From a checkpoint of a small mixture-of-experts model trained on Wikipedia.
Experts: 128 experts in each of 11 layers, 48 SwiGLU neurons an expert, 3 picks a token, a softmax router.
Training: 430M tokens, 3282 steps.
Below are experts of layer 8 (counted from 0) of a mixture-of-experts language model. Rows are named router (the router's row for the expert), gate (a neuron's input weights, with its number), up (a neuron's input weights, with its number) and show model dimensions 0-95. Each number is 128 + 24 x the weight over its row's rms, rounded and kept within 0 to 255. Numbers have three digits each.
Before each expert's rows: a language model's description of what the expert responds to. This comes from a sample of Wikipedia text that the model never trained on.

# expert 62
What it handles: Common nouns, compounds. Common nouns or compound pieces after the, a, or hyphens, such as film, school, household, Germanic-speaking, usually before of or was.
router:102099152102104105114150102156101153152104130151151145146144100105152098103154105102155096154157101096143152160149103154152151135156149102118112100115159100147106155124099152103147103153103151103107102108102144097153100152154154149102102151100103134154151100104109158119103149157098125110
gate2:114113121109092122054142146132138148155086152105125144163135103125106154119163133157138129134154152113115160186121141135132116141157121137149109133110128081191115149137117161133141113156095122110093133138117160139115103147130143121083092116132109161148104117161105133117103143159121109065
up2:140161152125151160130147142105106131095125183122133131100089161120148122093110158166084156117173128179140090154135119114105160136099100120153126124151111093117129129141132125125123134111151097115131115112110169079132111104128152123130132138108162193151082159135150119143134120112118094086

# expert 33
What it handles: CJK bytes and fragments. Raw byte pieces of Chinese, Japanese or Arabic characters inside romanized-name parentheticals, plus odd word-final fragments and symbols like $, !, >.
router:101101142100105104116152103157102153147105116154150141144143099104156096100153103101155097146157102099146149156146104156155148136157150097130109102111160101149109155112102152102152105148100151105102097105102143098157097150156150151102103153099104120150152098105105159128103153156105130114
gate2:125140167083157111126165087120110114107148098155176110099172126103105154131113117107156127148150110135181146118177132131116098156130149126161106097130117118132156161122122144148131060124115154105098140115154124098148087115159108130158122113098125093126122112156089140100117137140121090141
up2:125142107102147123177097143106153155106171152135088176198084113146124143124142124128126102092127152145146089106118133165108152137174142134106077142130148124085137139149145118120114150106179137135140149148153137107128100123159148168122100132155141152165144105112145127106146140098123139134

# expert 0
What it handles: Word endings in tables. Final pieces of names and foreign words, often inside table rows before a pipe, such as bonhe-ur, corpsm-en, Myanm-ar.
router:104102146098104104117150101155100149148106124155153145142145101105154096103150100101151099150157100097146153158149104157153155122155151101123108098113159101147108154125101154102146106148100153104108098106102140095157099149155152148103102153102104128153155096102107160114103154156103120107
gate0:150083115107119109126097150121141158161137126142116071146086123092138164125114133143136100145133110117123159166147073166138163181133121134081130136097126097183150129130067105104113128111129107130107096126115126088145132153111107114112134120127116151130153105082146137146141162160118135140
up0:107145151133100111146122136111157128157132100122131101073118152065097142132102098117107142125139097136181145107152136163100142168134091157089116124097112100173130104144121102133132152118127099169151143144128129111130152113113133143109143118120147200125169115125124179114154122117111118161

# expert 36
What it handles: Word-initial stems. First pieces of longer words and proper names, such as Con, sup, exhib, identi, Hit-ler, Par-amount, Techn-ician.
router:100099152103105103116151105155099153151107122156151155145143100106155097103153104102154096150155101100146150158147101157152151127157150099120110099111161100148110157124100153103140099150102148107109098101102149099154100150155152147100105153099103134152141100104103156125105152156099117111
gate0:137132130128115135149131137170125124146124103128152105128118078096170123111160118149137155081144140122142119152156116167092118085103144079113144146073150120103098160137118141141133123136108095168139133134100157126119122142115168142125092135132124160178141128162133138073158198126127137120
up0:145141093136106153143133131130158126148099122121106096098096073087106138152148145163127103105132116110119110139146110123127156141116136166083124147067147146093085128153151172113089136142084125134156111131154114122133101118140164111101143179154115150098120157137170159143130114103146147146

# expert 47
What it handles: Table cell separators. Pipes between numeric cells in sports results, election and statistics tables, plus semicolons and slashes in lists.
router:138086138120128133084173121139096125141081106158135151133141125099184118147125125107153116114162124131132137178158129163155115161128113080090124116148129099131139143124061136083132132156094140116143120112107109127169111144130165124125075135107121109125120123123102154140133173179124118145
gate0:105131158144122131089124141119130133088155044132116144178123114115153148133122130115189178117163136093144164115155157124138122122126134118146106103060110145128115156122136138126101136089112152134099137159120131104144138151134117089115109115110154081135096120129145120134092151105123164141
up0:170104087136131118105142097132107122139046146158172126127117130177110174122122137117129103141083125153178120095176121148137127101143125107168145123151129114122131128134128125095090117114153110112157121124152132149145126067127086121147110107120111110131121145073137129154109097128107128143

# expert 48
What it handles: Clause-joining commas. Commas ending a name or clause, plus joiners like and, where, while, which, as in Idlib, that rivalled.
router:062108136099131133142161118141126169128111128163122156148183113130142093116125126127127101123132101120145128141161121123148140111135137123094115097121140077209079165095119146124135089154075132131103112125107114130145105125161139126117114129130079150135123123115078144101125138143106093142
gate0:127143105118119152140099121108125112118082116111140127178126127130130089120107135133180105134092158145132136136090143126119104151130148108121119103100140132151129132039122141106106135135196096132134105120131154136136143128099106148164097129118117050147111115147099125151137100122111108170
up0:116156180122122114101142154162127118089184123148107185119161169140133141111154157101123146131143119174095151116182146110136124174122136120105144134113139168125128129121114126141125131124156109128092118118133123107130135092138103157130136150130104054144141138156158110067117122121149149144

# expert 9
What it handles: Line breaks after content. Line breaks ending a table row, list item, heading or sentence, especially before a new table, list or section heading.
router:118088163125114106133134115134119143132106145159128139130127127093158098121137118126151102120204126109131139124172123163147130135132175101116102102101143120120072129146110149119134117139096148113096108061111163047133095128150131134104105123123099121160133126127098134120098148146114147097
gate2:113142119124110149136160112118131121130110106105152158147113139137144139107134129104109128120147136117120126100131131197138165158148149153103105133146136113183125134144151158072072070098144126161131151137161145109107089100096114120115153186120159137089112112161157134136109130117161092122
up2:125139109146126089102128131160146127158133112149092142130129159061104134137121146114126144142129129168108102122104103066131088077133092151139090111136131123096184130135154160127167141100154134137147083088116106146151127146123127073116095102122121128154142097129100127121118118139106146094

# expert 11
What it handles: Row and list starts. Opening table pipes and list dashes at line starts, table separator rows, and clause-opening conjunctions like When, While, Although.
router:101097149102105103113151104153100153152105132153152154143146102104155096102151107102152098147157100101144150157151100155156151136152153098129111100118158099148110157129101155105141102151101153103111099105104143100155099154153152150101103150100103126153148100102100160120107153157101116113
gate2:115118158161138088135171159111129150158074118151105147144135131138132132099155115134139124144145116094133124130191122130126170152115124093096125112119138154132166125083114131091138092112135195142097112103140139132135142131119139165097140167169115152174167148127099147117110103155110136118
up2:136168165163123142120160138100159146138138127135117116166130137142141121154143127158122140123110135130089164124206144119096174116145173125112150126129153146150129099123131166131121175099128133106082142137103127156141143082124132144105131130130087165097146164153128134100184115133123171114

# expert 10
What it handles: Separators in number lists. Commas, en dashes, periods and and-words right after digits in lists, scores, dates and tables, e.g. tracks 2, 3; 35.9; 19 February – 26.
router:104100143101106104112155102153101151148105117153151152146146104106157094099150103102154095148155100100144149155143103156152146132154154096125114098113162099153108154131102153106143109152099148109111096103105138101154099154155152154101102148100104138153151096107105161128106155160096106116
gate0:128133152127115099110141135103132126165113143150138109113089102100135132148173038138110129103134117092122197127121132130143114108116150082156189095156090124104140139136127116132137159117074144103155112109098161129131115154125140116136149153110131117114109145119118124084083127140134124125
up0:090154133147126165071094118112141088140105152142163159146127129138101126134139102115124170119156143161116150165116160135110127134154095111157131146104163116136102125108152156142126124133092150120113132115107179169123133108120120177116150110134144069129121130149166119140075111144113177103

# expert 14
What it handles: Word-stem fragments. Opening pieces of longer words, often in institution names or after University, New, of, such as Academ, journ, institu, York.
router:100100153100101105113149103155100149151104119152150156147141098107152097102153104103152097150158101097145149156148102152154149126153151099119109100108156102149108156128100152102138102151101153102112098098102146098154102149154153147102101154101103131154146100104104159116102151156104120113
gate0:161127148101116115077189122144139126136100089149168169104122109129113139124161124146157117158151110159144186150141106102113147175117150122098115108111137109177076109103118107118126128113162116099118147117118132143126109146154109148143097125125112116147135099098133150079114158120083116125
up0:114159119128142123083129133143167135140114109136159146131176129131114152163141187115131108129131142157100140139152137115116129156112164136140162112120122119207084111142152120143139130105133107108118137128118117121157097068128095179131082094116134098148158153134143129087087135126162136145

# expert 13
What it handles: Prepositions of place and relation. Prepositions such as in, of, to, from, near and outside, mostly before a place name, as in Embassy in New Delhi.
router:103103153101107105118153101154099149150105130156149141144147098107156096101154104103154096148157100097143151163146103153150151133154151100124110098114160099148106152127100152105144098148103148104108099099102144097154097152153155149103103154099104123150142098103106162118102153154098123107
gate0:117102131081134109112137115130120127109151128114116180084137142102125151135144128101179149100143130163160093172161101119160147144126145098101151125110135111116143159097165144099159151151128147138136126137080164129112107157158125199154110151145104093138104109139116148132132139175144122141
up0:118115134135108130152117098134109128147147166083152102144140112149099130134126112093126115128081135136124106124108124122093107118112127144131130125161173144136104137115156112132072068090131169129121115132158112123146149136104060095117128137120168101091095115150160147092141186129115083119

# expert 51
What it handles: Determiners and possessives. Articles and possessive determiners like the, The, his, their, its, same, usually after a preposition and before a noun.
router:087102140110133098107164119133112145125072123135170139156186123130158127101124132139149108178156120106129140153165104125122120127135167114125097115090148122125130156146111168124134119137109183125138117131118173123137101148148157134117101166110116112158171118131114127070127183143110158144
gate0:071175102147135141115104134117093140129099093109097133101126133118149127134126120143103130165099116135095117113133145124119133122112100137130112147119164134160151150108155139143134125118130169121171130119098162132126118100133108103133115159132104208224099113130150139119146101136135158100
up0:112098130149131088066126128113086171122149132114123128072169131158148112149150117150114114122109153088127115126106093125132161112142142150088118137123139163097110126168154084133139124112181163130145125132098144119139111077142082124114145102115131102137084104106107144110134092134139107106

# expert 28
What it handles: Table numbers and labels. Numbers, ordinals and short labels in results tables and infobox lists, such as party names (Labour, Conservative), countries, ENG, MF, 1st.
router:108129141108131103077135118165099131158125101133158157158134109128142124077147127103129123146166113090143144138169117162133138119130127119148120118100130119117105155095057155135132121148110147133114129148119170056149127177142174120128069135105101154148100104121133140130115137142096146132
gate0:082109104137142156102147090136126138145108138132081175145146141075123099149135181115135149116113117161138116118165142115135097161104119138120109136124098134124122139163138130096147135119132131140165153165126121123156130169125170064153086155119114146165133100144125164160132117135070139120
up0:142139133129129131134125189124101068146117104144099102113114137117120133118089108096099107107136111149091144144117087130123099117125174121185070127143131092113145128131173149143112124151115102130110100133116130135099142133103185113118178127164160122162146103125085092141104130111124129119

# expert 18
What it handles: Table headers and cells. Column headers and numeric or dash cells in pipe tables, such as Score, Notes, Votes, 0, —.
router:110087145118111126119139102185115137138129124139143114160129108121138107086165120115132107150182097068151123125163114201159141108144170075118117111117123109134111160115103145111120109126123142130124103114104143063128113132137138169114092138098117141132147135096124141122105134162101132101
gate0:144131110148134133130104081116109132135124084175118150094098097136125120123116112122141097126128170113163145116140166151084109100158129109060083143084115118148162138182093112126109132132129136121148131140099133130155099093151110129089138123141124105111155153132156114117119166124124151072
up0:151137134159118128143099102124082149147080155156145154124133111114130124101094123088136108144123130113163127119130145170131096120123089105106107120113108126143159168180115117124073192145126143123173136150107135082077152117130106099153159125141140113154167130128151111143109152112119158128

# expert 23
What it handles: Nouns after articles. Common nouns or word starts right after the, a or the year, such as district, village, tribes, game, family.
router:103098153101104105112151105153100153151109134152153152144143102105153097104153104104156097150156099097144151158152101154148152131153153100134109102114160097147110157132101152104143099151103148105107096109105150096152101151155151149101103150099100133155144101103103160112105151157100123111
gate0:106092174138115108132103116130117107136133123137121155145147111092152106117124088072148120156144127102118118107124110137144145143100164110162065094120146107164123131119131117125149136140142145113090096133139142101136089185144118173125090149085110150165157106125108168109156175117128135115
up0:142126188139088099164133136113125142115152126142127152108116153131103111080142179164167186157162105120090117136133072146108129133098100188157136121150119111131112130149149113118127088151116135145129118105096109133129117124116141163155141103098169147120123125122172124167133110120117132101

# expert 58
What it handles: Numbers starting table cells. Standalone numbers and first words opening table cells or list entries, e.g. 1 November, 13 North View, Director, Deputy, Suborder.
router:104098151104104104107151104152098151156107133152152144144143099109154098102155103102152098149157102096150147156152101153151148124156151099126116099113162100148108155120102151107147098153101154103112095110103148096157102153153152149102102152102108134153144099100103159130103152157100136108
gate0:131154117096148091122133128137123118150124132141126152110125117127129122128106070127130124144144100060161141126140127145150139138124135117126131116069140118123134115084136154126135140104090142098081108090122171128163141111162151122149089106134151106171106084116125184093068136149124119166
up0:112132141121140078150085089134155148115163151138092122104102128170139122140141152160152111098111144170141095110114092137143135101141125110171120140131083122126108124197091139111130131147105153143130115101153123138108124092114112162124102126144095101066150131131118124113157126147167088144

# expert 35
What it handles: Determiners after prepositions. The, this, its, her and adjectives like original, same, entire right after a preposition such as of, in, to.
router:102096151103106101113154102155099151151107130154150146146144105109154095101147106105153099153156101099145152160152102155153151133154151100127112100113161099149109156125102153104150103147103152104114098108103148098156099150156150151100100153100105123154156101104106161115105155157103128112
gate0:150127143114145128151164135133113166154134111110139151136124114110117113096146117100147122178119130154140139143120127153169176158185124110109092066091117090151118178112132141114110092158129142133121159137138129097156110127145182119119105166139125122176102142103143146099108130155139117088
up0:139102116141109136130126164123123142104135127132105117145181118116119122087162127112121123124115151120101116134119098107100125142128163147099161153072115111119104088149105162129147117139127120133121100135174125120090146068119149104125099115162151070160118117166077151101131126136129062156

# expert 3
What it handles: Table row opening pipes. Leading pipe starting a table row after a line break, plus markdown separator rows and heading equals signs, mostly in sports and election tables.
router:101077162099105124095136114155116127126125140167163168126148115096167119129148138118195119116138138122109147136182084122165147138128154116109127099114128094124095168085098148122144130151099143130108115120123134119143093158132139155134067122103118135173115144114133136151106168161128128114
gate0:082133174125148136113171130143143119130116167162155148113127115118111137122133160142141123115148166137150099159126063165134095134093117159124138132104141091095115145135127169108120165094152125129151104130163134120146141171112096159135122104158104137165162105130134116166098159118128106075
up0:088142104141137114120153157098143114099125173155102132093110147123079148120127162124173114131105127125172128116117144117112119136116154119108138100121121118126107079103117163123132118117069119102118146087116100116156140098108131161142055097124108170136129110074114114158098127136135127094

# expert 44
What it handles: Word endings. Final suffix pieces completing a word, often in species names and lists, such as -ology, -ics, -ets in crumpets, plural s.
router:106093151102103105112149102153101152149110123153153142146146099102154097102153103101153097151154100099144151160149101152154152130153150100131112101114161098152106156122102152101148101149101151105108100105101142100154100149155151152100105152103100127155153100104105158125104151158102127109
gate0:112116119107162126115187118089125146082096119116129120117130144141156101086128087130129119130126138113131145140141135133159135115129168117138095082136150088149088091106100124110115131104124153125095129131108147109181118112210170112120125120136126149096174123154101137158133154139095123103
up0:139110162102127139098131111118170077121145157099081172104127140121148128128122135132133145105135121136154111137077149133113172087134115143105127094155127119130087139179150142114137108153129160124112147126130118136176124113168092160137096092167145107095200130109144145123097134111133132125

# expert 24
What it handles: Prepositions and table signs. Prepositions like with, by, of, plus minus signs, dashes, euro signs and month stems like Mar, Nov, often in tables.
router:104099154102105104113150103154103151152109122155154147141146102106155098101154107101154094150156098101144151157148102156151152140154154099129110101118160099152105156122099149103136098149105153103105098105103142100156098155155151151102102152097103129153145100101101157123108154156101121114
gate0:111109140082129113143177122159148160134086105101144132139186143113118104146124128110130124170146097133123167153095099155125115127115140102064110114139137132116154162163112154070131131167118136131143121120146127124134095155127124087106103159095110144080100123129100146130114106139086110118
up0:129097167175137144116103096128099123138136130123127156106078105136097119093143137129140082152133107062152168100166126128109129137142093166198126122108123109146144108123123103157112101103094173162119130140135108130137130116131138148145130096114145115121161102090141127114099130115093148094

# expert 42
What it handles: Name middle pieces. Middle and final pieces of personal and place names, often in sports match reports, such as Joh-ans-son, Adela-ide, Hall, Park.
router:102100152100105104111150103155100153151107125153151149142144101106153094103153106102154097149158100100143151157146100155154150119156150099125113100116159098149111158136099151105143103150103151102114097105100139098156100149156154152101103153103105131154144102105103157114100150158099117102
gate0:097126113099094126082094130125123146137139138204154150170153139099139162113097115104132152147163129082135148172130099128110122151134117147125112159111115143132101095115104126105128099115124142126124145132152126118186104134178134153092093110162130146138113102088123130125095157155122132086
up0:088166169175131127165161157127145142118076162101113113128127140116106108139148091132110139160129139094163100111155135117147154127104138128144128099118084109126099162103133116100114150176135117112136078098140102112083118089112168124159140134105117095124148144147159141124143126109141083142

# expert 30
What it handles: Compound word stems. Opening stems of words or compounds, in sports and general text, such as Play-ed, star-ts, present, War, back, high.
router:099104168125077126122155119149130119133068137160160110146128084118165098105149113123132113151136127066114150132102120120157140119157130141152117111109124111104142172147098140110166115137142160113118122104107163114129116161144182114104129143094109148191114126112139117122088120141086150118
gate0:097149120115152096166123140110129141184128050138138119131117145119144111096113154104123103138151133130169082146089120137134120092127102127128107118084137130108152124120139127085118160118104125142216109119148083110095138138092157142145134148147136108116088110123137140122104125125127151103
up0:154110103072133121095146145111107123132122118107134166146104183142140103096106147151144143098137135126131104179110116135128108120116124112102145108109093105157115108094124131162051134125099151136125107140116164119122170102140082125100104122150127147139180173076134126118118114134111106129

# expert 61
What it handles: Codes, units, punctuation. Parentheses, periods, digits and unit pieces inside chemical formulas, coordinates, time zones and measurements, such as km, UTC, InChI, www.
router:123119144100074118108133107159127128184120160134139121164133118122204101075132125076135119117130101107154126130127121172132130117123154102136128077128150109154106161124134160124145112115088139073097103125096115124141120167135137168134131158084134152149154123139129152120113162140118141118
gate0:120113084114116099109146117193117111099116148135125119124126113139138161135107134161123178107164091138123133115151133142163134127156144104163130140075127140122090115169137164171103136133121133127098093117100139147130096116120192104131123149154169164130183108120142128161159150134142103126
up0:177128161140103166104128135134130092099150119112083104121136082108136162125140131130098147127124097140180085093129128187113125110166162156175130121141150142143116120137106145111129120141164125108092099135125140159126124101108160117143120142119132117152192096147146122097159120143171115133

# expert 52
What it handles: Hyphens, non-Latin script, stems. Hyphens in COVID-19 and Year-end, line breaks ending list items, Burmese or Japanese characters, and noun stems like interview, control, break.
router:104098147103102104110151103156100148152106130151152151142148099106154096102151104102150095150157101096147154154149103155153149121155153100123111102114160099149108156119102152104147102151101153106108098104103144098157099149152151146102101150100105127155147099103103159123102152160103122112
gate0:148164099094130101144130117165141123152168120145171103089122117072127123105126141124105108167152108153150154117114132114139147145103149107145146109156156108140060136118109129097164076154131117137156144097105151128126140170118114156130133174098142132128130173129132122096074154128113132136
up0:127099126114129132172132147128108131117090119137064104188111138153138125150149109122129124113141171142123179131139113105115078067159124131157080096154099141116145130124134118145111151136125097151102104149112121079110129099134144137165131139120118102121124099095133120135167113139102182155

# expert 4
What it handles: Prepositions after verbs. Prepositions such as in, of, on, by, during and into, mostly after a verb or noun in running prose, e.g. inducted into, born in.
router:070114184097132128120160121145125128137104102166133158164189121112129107116142103113134096124180101124126150146135118129126142116129147112118102120106148117126117152127135138119119095139125156132103119068117120124149078158137152134098114145101111141123126128118107152097093201133094081106
gate0:146152208147136136139159128167096113135189122139102137150176129162155142143152088121107146119122146133105074148097128088122136110108115110141131132125117154101131141092135138126098168137101138105103105140130157118125148138134111105147120136093136112123140140110097170121168089134094090101
up0:096097087095126106104107166108137143121126120133122158108112135114107073119070127132156126106132085125163146155149123167128121103175151146082088135085103107127153097113123121126149099146135137126143137136126088173137105119104167117112131110130144175110154150120136123153089162112143128162

# expert 56
What it handles: Prepositions, Bel- stems. Prepositions like of, in, for, from linking phrases, and verb stems such as Bel in Believe, rul, happ.
router:104099150100103105109150104153100151150106126154152153145144102106152098099153105103153098151158101097145149158153104154154151132154152100124111099115160100147105157127099153104131102149104152103111098103103148099157097150155151145102103151101105139152152095108105157112107153157103116109
gate0:153105151143105147135119112129104107153094099095148152120139128111130106111187151146139140098114134129143191147190127134148140114114146100143097106154147137127122126061150135116167122137099160086081130129110106128108083145108106135122117112124102104125129119139107145107111145120092098072
up0:135137099142121127101135119112093116098127144120140164119105161110113132107156169132104130104152141139139126132065107115179151102103155125134167120126120121124120084131148113136167035102141146142135136127141090136125159102122095119097107123144081107118126172139129140167131099143124128171

# expert 40
What it handles: Title openings, quotation marks. Opening quotation marks and first words of song, album or award titles, e.g. "Mambo, Best, The, plus infobox labels like Website.
router:132105136113128138095123116117079152125103128163170114136167089134138127112144130131170089122198113116159112132149085151155138137148154114165119119135138110114112133104117132121128099133073193130103125096085132122139081139145147138125123175103134110130123099122126159123084164132118158142
gate0:162164159110128129155123098120138114124123121170120108150111124115185144095139129112176106105112136124159116113144093166125131134135145130196152119051120099123104128094116116127109123131098142134108128100092139172127152104135118092145123124121126099156122107153176121081159094116133144132
up0:126126154128104168119087118090153155109164176133111082148150087123138114169160151144112103143160146136161087137139134142135130142113147083131106142109117113129109103082135153114123112158136148153128142119161053156134080122117112111143130134160143090138113116147104126109116120121155174140

# expert 41
What it handles: Quantifiers and compass words. Number and quantity words and direction names before nouns, such as two, many, several, North, New, United.
router:107099150101104101111149103155102150150107126152154151145149100106154099101152106102153097148157102098143151156148101154153152136155150100128109099113160101150107158127101150103145100148100152104110100106102148095154100153152154150101102151098102123155143101103104161126105154158102115111
gate0:118062137133114102140129107144110130118102134184123174124119119115108157089125146085137088118112096143113134127117157137135153109149143136081094131132145113133144142101104133086090101124106127099133107150048129132111151097134141094156104119115144128084128142081129123153121135162133163124
up0:138106153103143096135129131164160124142122178104131082116132103094128147110157142097064120147135139159149127132152153183118139143139128135121189110163165129138131116157110123141135104067129110115087132173143137164146130130104096131096111143115122128148129156124126133113099109109107180107

# expert 8
What it handles: Subject pronouns, verbs. Sentence subjects and words right before the main verb in biographies, such as he, She, himself, also, and plural endings like cousins.
router:102099148101103103117150101153103151152109121150157151141146101103154095102152101103153099149157103099143150158148100155155152133153153102118107100113159100152109153121101153105151104152103150105113098106100141097156098151154154152100105152099102125151146099103100157118102149158101117109
gate0:118099090103116105137138127117127111118123149104094124108149121100131108108146114111151128109162090133146134164126116136186137169117120095119143098096128074153085124130159133112119126161139104142100095101158114093119135149134166167095109139138105154146127079108108133092121177138119157184
up0:111118129152127145158137137155128100148145125168154103132125143115158146098145184146094117139075153141155177105132131116161125061140131108174114144139122174116115151134118156089116091115089179103132122102111128161123109162141124105105129139098148090112151173142124126137121098129119116134

# expert 6
What it handles: Participles and predicate verbs. Past participles and verbs after was, is or to, often before as, by or to, such as known, released, served, such.
router:106121166132126120080181114153136142140119098172133154157157112124128114118147119113133122122141108104135140129201118141138205102153124117125099123121155120144148154121114137119128113148120199124134116084116153109131109130145139177109129134063107112129147133115088139096113148143108147137
gate0:106116129124101127124215121147166098119135133144127176151103141165114107102150129089124133109119088176160121119170143103148141121145140128114089137114150088126137132108136127076174132133141137159099113131143129121124104086117127105178131144106131166103154132107096110098154100114123142136
up0:115157166155111111057153168186120137130137105153118124167143151155131171126175133116138128106112104127131135151150133136156175112139098138127064143112126120120142159114139125116145142121131135133103120140147094105099121100114113137146144157101131102141090133098138150096109127124133158198

# expert 53
What it handles: Punctuation inside numbers. Punctuation inside numbers, coordinates, times and ranges (decimal points, dashes, colons, primes), plus table pipes and route or chart words.
router:115107155106107102112157101152109154140113128153157147140145096104156099097151110096145091137157102098134151164147101156156146130145152099134110102113162102149106161121099151107141096155099142103103101110097141103160098151150148150097102155093098127149148097103112156124105154164096114115
gate2:136110155136091110160142136100143174141088132132164142141146133147209122127129119118100122141129156107150143080119123107104128154158101129154126101099115134153130125150074140166146166107129138112061149125128129156132093131137139161116145129120110174156161123120100155110122105149142143092
up2:103151178136114148091161091152149103109152083104151117067071114164113135100140154143135131133119116176180133121105162141161134097123128124100150150108129141114153113140122139160130132139103125158145115130132103095145100155141099144132143150105137151153152129161066135098115133121115144140

# expert 32
What it handles: Numbers in tables. Whole numbers and digit groups in tables, scores and statistics, such as 160,000 sales, tennis scores 6–4, vote counts.
router:096112135126063114095131113149125127172100116137137129128120085126197118063163125115127106128124096109156139156114111165135136158138186091135127126112135117123124141102086148121180094132121140105119097129127123111144124134146144160108071133119099100126151101118121134138113161146104103126
gate0:119138135111092136157160105138142106107138134109086151128166136130152119140072143128139133152149131149118164134127146147113136113117109130067150122149118120142080110085074165116121158136127177141146166144163170125120107137125137137120141091090112162146182125117149104092125115127147091164
up0:112122133139148139074130148127103111129113144134165112117146121135082132106067141135141125120137117111078124102104154143132123139139086125179130117132165134104105145114085130106136177151120138117145128115103165124103174083119178102115189136106140155115077159110119127133131155120097129149

# expert 31
What it handles: Abstract nouns before complements. Nouns and pronouns followed by of, that or in, such as that of, turn of the century, settlements, role, which.
router:066104165106132126132154117168128120148137171144168135129150118115122103127142098127141085174123112105136119166154123139120195159139128116125122106089154095160115151114115150122165118138115175131109120132126133095145082139143132161091119130094122155126150123091119142076113125155109094120
gate0:126129150141117131152131099160130118120175152101184092140110151101124142114119128126129091089070137130136127105171126148136129182123127138165145085127106075104148132167137138138109130112148124123103134146171105156120102111114124153099136169114147162159136136117126111130125178136124064129
up0:072109107119141114121070141119138123101088154116146110089077128155109134155178159152139126070140125117146162105118135130129127179162105115120123120111141129151109109133124127158180086136131151090085112176137137127101130123126140146144102126142073113125127127145120124156145126152160113120

# expert 49
What it handles: Dates and re- prefixes. Digits and commas in dates and tables, such as March 13, 2017, plus word-starting pieces such as re, rev, surv, experi.
router:103097149101102102111148102155101152152107125152153153144145100108155098102152103100153097148157102095143151156148102155153150135154150097121110100114158100147106157126099154102143102152102154103112097105104146097155099150155154149100102152100104128152146100105103156117105151156101123112
gate0:115099111121151137137152122127099139132110150118127109100166144135179117149162135123141133112133153136163131129122101151118111132173174103107111135076121108134115094145080154088137139166115100112127091150119142112123147117132115170132131145117103128183178139153185132124132152120056139137
up0:118139088120125132088133114118126109109069136146109116160116126123100101139121120122087139124140099167131081093131160145168157166159126131114161117136127113132147125123089086134105121129146106139090160147097156112172097116142133123110129121119174179125059115106147126104112095120095138129

# expert 22
What it handles: Direction words, determiners. Compass words like north, east and west, the piece ext in extend or extreme, and the, both or most before nouns in prose and tables.
router:099098150102104103111152103154102152151104136157154148141145102110157098099151104102154099150159103099144153158151103157151148145155149101128110097118160100150106154130101151104145102150102152105114100106104144097154102154154152152100103151102106122153148102103105159119105157157100116110
gate0:127080129116081093111131103123101097131117152144116166150114117099118109152091133073145123173136091130110101176146132115119130126160089121149131123120144076136150133159129134069110118147099156146085139123152119067128136138155153138115083150142137111150144088103115146117132114142142121121
up0:112122078123122096067150102085152130120122192115138163096137147112129099134107130098139134141135147129122141115102132102122116160171098116144095141133131113165146130103123133100136099141131145163088167117109120087130144125165135119124129125160155112145130098154142131057130103123144094173

# expert 26
What it handles: Colons and separators. Punctuation opening a value or list item in infoboxes and lists, such as colon after Native name, semicolons, parentheses, list dashes.
router:095120132131130129070167127153100144126115147160140141173145113114166075112143103105174105128145095118148155136160114177139133139171134093108106101106142112130130131123119132115139115163083131128094120111091112124129089144155159122103104137090078160146150129102119133091121149159108141108
gate0:118140143133127126172100194102143111121099172104136179111090116080126160167141138123115119166148119133146165115099106116136102181150124137134098118112109145121144143092127109148160108127151157111164102133117126137137125114123133151108158136132101078142137121158134128093141092127168078105
up0:167171135115116139105126094120109090159132116180124093139090152153132113114128139139122119123116125105129126149143090085088105058135164150106139120172136109142111120152120120120075143112105105191095130103158137112139142114113126098107131121130118092131119127090118164119111126074110127119

# expert 12
What it handles: Noun endings before of. Final pieces of nouns and modifiers in sports, politics and statistics, often before of or in, such as tri-ple, member, percent, points.
router:101098152098105104114152103157101148152107127150154144142145103107153098101154103102153096150157101097143151159151104155154152137154151099125111097110159100149107154122099153106149103147105154103115097106103146096151100153152154151104100152099102129155142097101104157116104150159100122114
gate0:129119171105095138122128129114127140101147139156130164141114110095123147091126134146161141096130111091146158183117120141163107109171116120121111104084112139134134148090113171127178123116130145126155127131140185147141126123187127105115091113120152161124088080093135162143092141149146140138
up0:089123142142125158120141148116116086145141075098099139114174117130125116131152105133173142120092117123172196145159137116121119150116142157169155160105109144124131150112090144129133157147162111123102129139131161121158123109153141077142108117138178152077138137145134161161117100121128151115

# expert 60
What it handles: Mid-word lowercase fragments. Short lowercase pieces inside longer words, often in taxonomy or technical text, such as Pic-to-graph, sit-com-s, Gal-ile-i.
router:104099150102103101112150103153102156149109125153152145146151103107155095103152106102154100150155100099147152157148101153150150131152152098119111103108163099154111155122102154105145103155099150102108097103101151097152099153154150148100105149103100125154143097106103159126105153157101133110
gate2:124130147124124100125166108152105161146108132124102074139121115122155125122139128117123158168118106084160168107128123151104127173135106100161108109145144106174091106088136140113112075131092151137073100111118167141114135139133159145159100133084134134130127104123114136093145148172145095144
up2:113151116132132138144079110163101122121118077125113108107095113124142102109106138131153107113108119144132166078090098138093103120067117112126101106138143124181121128129150136145091081136094147151117136109148146127131114110119126152157120061129127101098151135148115140083133127111155077150

# expert 57
What it handles: Compound and adjective pieces. Hyphens in compounds like small-scale, mid-word pieces, modifier words like new, older, modern, and infobox field labels like Phylum, Coordinates.
router:104098151103103104111149104154099152152109126150151148143146102104155096102152104102152096149158098098144152158151100154150150130154158102128111101112161099148104154127102151104148104149103152103111098104102149099155098151155154150103102151102102135153147101104103158118105155158098129114
gate0:114129126128119114138157094109120115190132127163137142077109126125161149130132106147127134121130124127143152125083107174106189135110117129126144121150138131109124123106081126135139143153091135113087121105123113095180145177108136099135121138082142155149094062133099116138156137150173142145
up0:167121126149105140129132142113108127154093135100122134178167088082134121145172125146127159124131141124182168124160100135113129104152136152102166137077112100143103122159103150136166099092120190141094115163143133138139138127116111118136106137118139181132169131152126115122132123092142094117

# expert 59
What it handles: Event and title nouns. Capitalized nouns naming events, competitions and institutions, such as Championship, Battle, Prize, Open, School, District.
router:104100149101105105117149101155102149149102129151151146142147099104152094103156105101156097146158103099145152157148101158154153127157151100129116104121159098146105155122101151103148103152104155106104098107103150096155098151154153147104097149101102128151145101102108161112099153157101122113
gate2:119108105137124114117117118114103134128120135151116115117169149087140117099119117119124127123098143133107177144110066148124153149173131088128134128142116137160101136153106151079164095076084187117074135133125114117151136117142117132092146141113100075140139076090127156105122126140125122133
up2:122139144146088160096113108120143092114117088191119145075039150135122107147140113163170133133152152130145102155111106128143112096154127133076129130122102117109141131145151093102147095107153167083112129114149154112120118153141127126103121119097134135147130085121127135110143135117128100131

# expert 45
What it handles: Prepositions before noun phrases. Prepositions and sentence-opening connectives like of, as, in, for, by, After, Among, Following, introducing a following noun phrase.
router:101100152101104106111148106155101149153107131156153152148147099104154099103154106102153097152158100098144155155146101154153151132154152102127111099115158100148110157122100153104146100151104153105108099103104147098154096151155153149101101151101105126151146099104104160122106154157103119111
gate2:095170193126098133157157138117119132111101112110146160095141125114117058122123072102115099164126135134136129171132112120145134095121154102115165127092157095140138130114153117091137092121135152114126110130126110105143108137092184131122156110135117134151113082104121141089113098146115148142
up2:145082182146127134159166105160133096129117091140130144097128141071107133082146113115128148139130119129111152159131115174166123131118107112125147125156084135149084101161110143131128110149082104118126163134105165122141122172110140096113159118118095134137153163121145105170134143135098098156